config = dict(
    num_hidden_layers=8,
    hidden_size=256,
    routed_scale=1.0,
    balance_loss=0.00205,
    max_grad_norm=2.0,
    dataset='wikipedia_en',
)
Below are experts of layer 2 (counted from 0) of a mixture-of-experts language model. Rows are named router (the router's row for the expert), down (a neuron's output weights, with its number) and show model dimensions 0-255. Each number is 500 + 50 x the weight over its row's rms, rounded and kept within 0 to 999. Numbers have three digits each.
Before each expert's rows: a language model's description of what the expert responds to; "comes before" lists some tokens at least twice as common just after its tokens as in all text. This comes from a sample of Wikipedia text that the model never trained on. Tokens count by the router's weight.

# expert 57
It responds to: Table pipe separators. Pipe cell separators in wiki tables, mostly mid-row or at line start, plus "fer" in reference and referred.
comes before: " ", "0 ", "M", "1 ", "red ", "D"
router:379581507549462487436445385447490489461428481472468583577466506508570462557499497578568448505389498480543450538539552549459573473495523542509467513541491628558431569542438534474508558494452451506554507489610540547508494588472523482442547497509508405471524480477487449466378512424501508451400550540479489495526527499489488493479399544499585443493452540480457530502457525546484471487437509442477465551565577445492470505530539483528469550430512442514555560453477511468447483532580486493498528436453389424511514470563508438599537423471464441479542474533477505473468574486475543511531453451485514534514479543545462491575530345462527434574547538505511528458555382342539443536539497471590546463540525510453489571475440519513570434460424512553545528561380490476473415567400486
down0:573478528402549480547504526506446529570552495584481487420494513561467505593571479525479595432484427434490435546489460598540536503543438428554475563545535541512602592454429484514578465491432562573536495412522510432515595508487467625536426464539526505479463408521600502582484442516448504520521464448427587497463411629482546472544459449454415507455458527495553428576483518632454465512503480440564511478551582600469572445480479525472553444578563549481540476513609528507545443498533580490566548532515512389380457542502575508576505537465452565512477475483468417518478534492490553478484535483439441562448586498601465497550476546477418527451508474535500522496492507569472440505437526515465499557516529382492509514524542490480502503526506500462485508506512554467585479521433459
down1:506468513500522450465486525491538557520544583473562453520484553467568559468495513522525549490415486385390513491619466436474487558545462510419449422540455439508581481503603470438463524434473492462559543554543492525562543508425580559494546484413544500535565397499610487486488505564443406472558483518587546539475543464568526475482520544565528576482567532441576541465523521553535569516500440499494541506557453573503548645496488426535473501476470492521432462494527432429457449495470429505539512556405401419410522530445518515423537456533520482491436515479471496464516444487572532565456503461540505526360461486562453509432382481455516471445410534499516431565493548487463505616582507463561460397426427469420466478448521496463480489485527461501531490505388422560488493549440514
down2:453535529424433513500589557465528567589588513586508538510496485512546470553560553473428580554554419440513506622497588474526525417497497495513508453473525539512459468580539420565544436581521495498480589592530622557509533511511487515546476553423484495536517541507438485536496535430483617558453491524632548420550491482484542402471465503537438502532394566627496488509513524445552478525505452455515567499503430499500496485542413419521470418554465458573513593637523481420516517497532459507459525472458509474429463540545490416398490539574536468524543513490486503506540427567524514529534455508447546449420547427579506418524573582489518509457460575545502454489459576589506607480563519501500473557527456510535494472484576524452553508593553477497443459501524411481511441542561505

# expert 22
It responds to: Clause subjects and closers. Pronoun subjects and relative pronouns starting a clause (he, she, it, who, which), plus closing parentheses and quotation marks.
comes before: "was ", "is ", "and ", "had ", "has ", "were "
router:488485532485563466598489513534441537450541506509512460434452553507470431503516514533546499493425514533514506574491491452523368424436481510544601504458479457533595477533454536490511463424435496494473392449543422568479565610452599458402463517492496524564504519527508524615533582427623565521507486540452427529503504536552563502440525484506514464485489478476609494561490452485584596583445492579433561504465544545455387549497506498477485523534568494464510400516452586508569490526529467503540525464455416522443480497501469519494461592576509507528409449579478511480525520567497463505540591464512448544457444501464373427482411434531657543433567515464503519463505523522492567587486575412560529422470518427518574541588558514439508532476528445511525537500507493567548566482510521
down2:483559588500429461451395407481492615540498495507501514498584522482452549415418507430502586428466481482513531484528614546428502415492494548563590527541547482446549535486633507456579482566559549625445584504500388487536447444475474421578502537486515600520607533507559458555550455502519487522518432456508475428490538579514461464541526417468583412449492500455517551554555482525434556548456471464461509394493496458490544501492514427503496508494419517438482489480636539538472603431496509450468454517508507514601562483457479512467621572472464439537444556512504442435587452483511506456511468520488437502522479436446541559504462462529530526517518472519532503598556507541449519493537562494478441476474444532501539442528519459504517508558431583495443506408516399502583474466403492
down3:445478475538558449460439422469500482445544567554515503448420524369475536501514443456575546578548591481526432519595525470477485576590546568536499486536530476497567513450495544480441484504516568451461516529598550489541442460520511493557491496555546463582587532515468472472487517507518484530432517456597624493505441480606519435511410469513559449514488535515490563517486466507529508446506552515496576521505430526505499497492541517550513515533420432468512465585459586427493476543373491527477537428468413560449557545451552588508542484500508607503506406558498467479503443442444523555512552521505543423537531485437589517337428547446512640480525565464455422437463499423560517509633513500580470454504471410448436488459558458540545498500530562488605568503482516519433476493450464
down4:496601421427488417435602426459441488616522594486493484373503617482494529506488448428495451528438519622503512464393464500492512566467481445546509477528528508550534455466574464524481492478470551539585522571475557536504491508541507484499428499522541484534547434431503538447471485613519523500400517409545555428534427485482559455520543495517525598541506547583509547531489497497504577485566518550569530592530519500471495525531532508550501495545431450422493516422527503484613539449488465457473461518434490413534491496506450455459452515498525592556510526523557442522541506527529440593493438462493464553466570460473620551521505573420533491464451567526430493524431497482466418366416517570528466496500476516592463511539512514623514486432492577539488581494515591524401464422580500

# expert 63
It responds to: Heading markers and endings. Closing == and === heading markers in wiki section titles, plus word-final suffixes like -es, -ian, -um, -ers.
comes before: "\n", "\n\n", "s ", ", ", ". ", "."
router:498541519531433523441471522467573560430573502496394545509456450570455571403374482415433482472564486575428448434578452452524557545547472434573603451537505483496459473562505470456500542482434469575592548495589432434502494411564472563499525529514570388539577488469459494537584544513527508506477529570500519508520498568461431505565589390495465512447422414454557496532472505473505418467483521425429515516537485488558494435511509523464471429505441447446605587619588498541541541478533553557468514483520467496521520581502552436574459534517545441520463395543564518499464492532425448524611432459552507472495486447571480567528485458553536480555467454502518509597523457544527530511473485510595512445502555452501475507515514485382588478478564414476477548441457446481486531562518505
down1:430451478565644536609460455487472462503466529447438457500495512447545499493471493471498467541515505372546440438468412555499469560533501507574432584500472517499529537488585452571463633442440550459476498480475501581552519525491497525558483460485428584477518548531526519473483532503533395509444382517509464496548401488501505449453536522465520483502422537512531472438476477583636508566549519547473505587522434531504552530545483513543423581543535524454523433539418444573552441478569557432456576450421521476477519400559510395536569491501498465596467528490528528479554520628447546537590486434444481466493502460474580512441547567525522598475463479478463464446426471517431522524562502475557514465501450507536529475397420493506589510544512526492528454461438600596393493489475524
down2:455487494461373577457546400533493577531526462584485503478550428445510459503555564558509568494477506524512502529511482512512449459577524557384496458422520485430501540488488521499533431483490516503534467475608517524538447416520459452523512385565503485588541622422450549406380518572449537478537458478490520489486532502436511520595552514480563584489448472511437469453459416507511475495537471453405579497451521474505527509456603483520501516451385539494486556501525489422450458449506453440469512673422456469515458529499563478612561470523532457583499503485530602478461619516432496477470406572476513527498480542468520494554547570563458499429542515450454424529494566441632482518459550476512434478546484487499452574471528439441527537407510568545490447549448485493440471575483500
down3:596462514481491497476522610480467454465506519502455568544557548473475573482435537461512476475509493524396465517494420482436369506560537493447504544593535437479449462504605625462524523578525448492513562479448551522585535519453479515431476442594602536464525514416549595428453485501474437471477472379493548523633495488357486483512592484418498522436458463459534494574479420501491506552448456467585502497544526460495505463525402520447464415532502499476493484491613458563553439594517514452496511530495434511531533551502498495441484523581465487473591538579497530532553479485598516463504504400541451582398549459453486476396535480475598526500530560526503528521455475480491555509571617470512475507460471487538510485577456459487591508520523510477482577452436426394525557508529479

# expert 47
It responds to: Verb stems. Verb stems ahead of suffixes like ed, ing, tion, such as produc, develop, writ, mov, direc, su in sustain, por in portrayed.
comes before: "ed ", "ted ", "ing ", "tion ", "t ", "es "
router:524508505553463361497434524482525506609474510517477586555507512430605489498517554542568551467428491546515418513509501482536468442550513526501423477512503512484555531574587470486525514600551559491542438403621530476498543551537499516470458500510649535465574487486414514502435457517491434564483493370498573516509471528527520494496481559510527503585600473566487586534557332541446496504564571587507533471534483560379475604500480585487456549442553401494528499434509476511474476530539458437533477561504375506551532481585424520544464549500451575470419507544425441531482519454552448503451428479564532497418532476585442495554476500477558470457510484466507506457483498580476528527548583473503500490429551488570501555465491499580455412522458570510478556512405534481424547504493486
down1:558471479495591490441454498538456463537498485532496464573580500535506520554446444505478463423460487545420489488481393532494440506418463517489637524450411550545537468524546429417530527533438475509501452527437450450458502488570485613460479515461583502429416480541507407551601527503471448524510511478418518503444594579502510579514557502519427448573450497497464520526569565428401499450414551541511478527532503546486557498590473421505526411556476537503544431443514541516496527458583551533535479550469535557537489555500506485574491538444445485494389651488664484616516528554493463512536525412521526459486510544526465480534431422533537520513559518393559417374495514464514400504454472590484465538517476469551541444561534494428481502440476419521527466497527509530521501520540577
down2:513538529558514525503512450534454478408445550511558475586497455461507562501470484493591478465455551569525578489559627459493588543472517491435520571483426444547470488474542515415553466449552527439553376432429415510581482496447554461470501469471597517450504543518590437494498399544555540503422530457457531463474481485504484458505473409521580554498411551433475456561477504617542529412589527556562446438460471433458457461535546523471463589503547556500501503445518570493465498525403548536431576474530473602526459476511606448427526428486458485503535478553507461498557509602509556549358463485482478459474540528528439501512480606536482520508443450510531569498523535468443469564542448526630495414485546436485400516500404456527571465476500519535537445470566540522505490439443559
down3:567516499583508441426527492504477529449461387443430399467536406451469522447474595456566405489545538474450529522552500396511546630395498506492540435472505510442504522483608534502539551516590516483524483464532449491527515519507524507554461403439536576454535481487595520501592497462514467457548573554473526385460518539502424477531480532542614506467504460454447466620518464483486462500507592504493443480483496515446508460481460544492465523595513501542572452508508509426491530560549448485585518471516501478455518398589505422475506436547559512541500369603444544506512518478519499509561507454485562635552462363506499482455529396505490569547468515591499507532492447568470443452489449572436483519417445532435587553555591523519513510482436479494577567534549487496479551458540514

# expert 3
It responds to: Word-final vowel endings. Word-final pieces ending in a vowel or "on" after a stem, as in Barcel-on-a, Goy-a, Li-fe, Fran-ce, b-on-es, pr-on-ounced.
comes before: ", ", ". ", "ze ", "-", ": ", "'"
router:497475430546497529529428581481464497418436427559542512470524467567423514413394530558502522505547452450528584459411492557611485586465502467526475497494541553622478517414475512437408468508587447469533469509471581486547534505409456543552449518511410433535521524445520546494524535592417523540474466481564432582432569491464528465502501551450501398502493573536514386537498530470513457513488480522440531544484391509409562436452560491452479502475449569430438497414517522523566506547495486500513453527525394428558532484450522484573446438442598460588524491455455488551493488409484491487511506421473582405480465467509602497493516511598599585530478436472472477454499393436518528539372539539507457564464493516455519515492416549517533449497499485468420467477513508418487424505504517
down0:493528605545488508426394439576494579472577452588485516463520532521524468500494507565511487490578539526513476450478435515488422489543566540404517455541523515579541437453472533560518496518565508465525437547508493518593494531472522405515482543472581479471636497496499416416513491489521509444501397475491513445548380442439444483520450459419459603482431517568630530533505449491495574457398575499488514537565381589501544604488508395563521560476474503470515552463588539544578577376525506502595608519480473467517567538514491443505540461526505455545522428522432509473460511475603499515455467516426465409523543489578569505493497563422463510443518466513551504569542543546404527478465487459458554483486466458476495542498396449503463501461525492486550514503575485489374473486466521
down1:395470537429491438526443546404472488442509525506484471426608478446436385517495470508546507618474500503545431454516485523457420492444454436469615475507501580536554501502473531526561647583477499447555520567496459463457527493589531528391417409521415538461520416472454449517602435527547449595552499531470550494427489579542555438459528489534469487464657489457583511428519521556517622559488504573533524555568482468446531563421427562497490498576455470483520449564554520436568545541499524451468462525518511490548500547412603500536564514474468461528537451502532656474475514478568476479479469527419475562474491573494525463455461531513481527580512509469436475489551506474462417448493520500474430443509422442561562524497490519421534516530547503508440493523453474488526465500549484
down2:504460540549500547503500532506631458466499445490558494478500418520485489611412457488512510529438499481462484457595440531528538500545470529498556403478612523567556505432493496468453471474436606547548522479552412495527522454440501569448496519565581527556553516423538454436564572474524468579455442514501494463553462608485518483545527523452568507540476519569500531435576560473491473516494385485455512524503540564553568526510506551513479460486485470523528550595465435454536477405479542571550482466426464535568584577449574524456572584485501548569499550419444511398520432445491487583557479434535502492570550413464440411518469516501385500526486571486471542549510390481552476518438455504495421495540495472505519503602545590449536336451565443499496473505458466416539578534547490

# expert 13
It responds to: Infobox field labels. Word pieces finishing labels in infobox lines before a colon, especially -ed, as in Batt-ed, Di-ed, Order-ed, Coun-try, Build-er.
comes before: ": ", "- ", "name", "ation", "ation ", "stat"
router:429499514550440495432503522496483517435587466534453483343534493530439557542559443520453484519625509439476556456506445523453508471444487522418436472532469544437502475516523488475595499424488435542509568467520536473472389544582453535501452534439461463473573559501590471455484461496501534498413543563511531505431423460511404524513493577391458488473491477457501483423495551482438491513543406435514472550476540577551477533540512427506489518506490441535423451514427464468492482481457473474471596512477540512536477539477529484487512363608603432451423597458413487509491440454551468539574447523472557574433551542415491467538497456443611404467545551500425369567447429478493478491521464559464520449445566382499497511495524537550561419494425492480526466539441479532528396496506530
down0:520572476494521621453460527466534513509391521453530495543501517527540495522563550460543504489521427477529572429632534502470472468517440516504382505563550513441511444436500593546420388498555493489458587484423527453503505551559502517450563447497512505572416478535540568476563475461443606488482523537469530533453475503466434499370454399591483560519422557499470436553485526485534537568465514532454557462625452531498587450470419426490442495556488581410527424443507504498485577546534507492494565507485514445537603528435534484450512511426463541551559521487472465515602482542475482448428545477488523420470536570546481544489525433527503482535395508474536521530515505513417518525578490444461506560527458472469476532476548460492579453501463536442629452503461585585642460416521440
down1:507558613458522519458508423508594463555502510398596529474492405526511560464543544407518434540476448473471537472517543492501536512537525499416469516528534523410488559470499534493491443503568550507486495589449494577549496445471427489508457512490410458425544622428480492547545582486466487541470492474536446511542526534499507425539571586373489475469520492518452480533531455478431438523539427450529479518461557465510535472550530418541473446491461571572432432433559468409485511440491425500485537504561539544482485493438536561507551433482525465510487490517564547559481401435490561565453668557549518608566423512512505430616549440474508476538476507565536560503438558519614506459367535569512456473497556530529526479487562567427538461499545389448515530464551393567482510502534529
down2:443484527508396486566576427477597494521399520610389427493532526558528441544560402570534439531488419504539417633499515541488607457462536508449455523395566460544545478423456461450495504538515546525443471575462490457435494586524461543507501553488539511517544470478504524545536431441411508477518377587488406505549466528530430474512484486562523509471519502491534478514462491507544481591487475506469505546510532459415479596575395456487502398465508430372481616533549498511551515481550514457432562510500525539487454401576578468416477440532487557516503437541552516488445497429558555537467483519508536542469549493531510457603443513502476446431513513485462457522480529548524475465574532496420449587522500471554529528492487480450547538547524508417335473537476506493557407529515481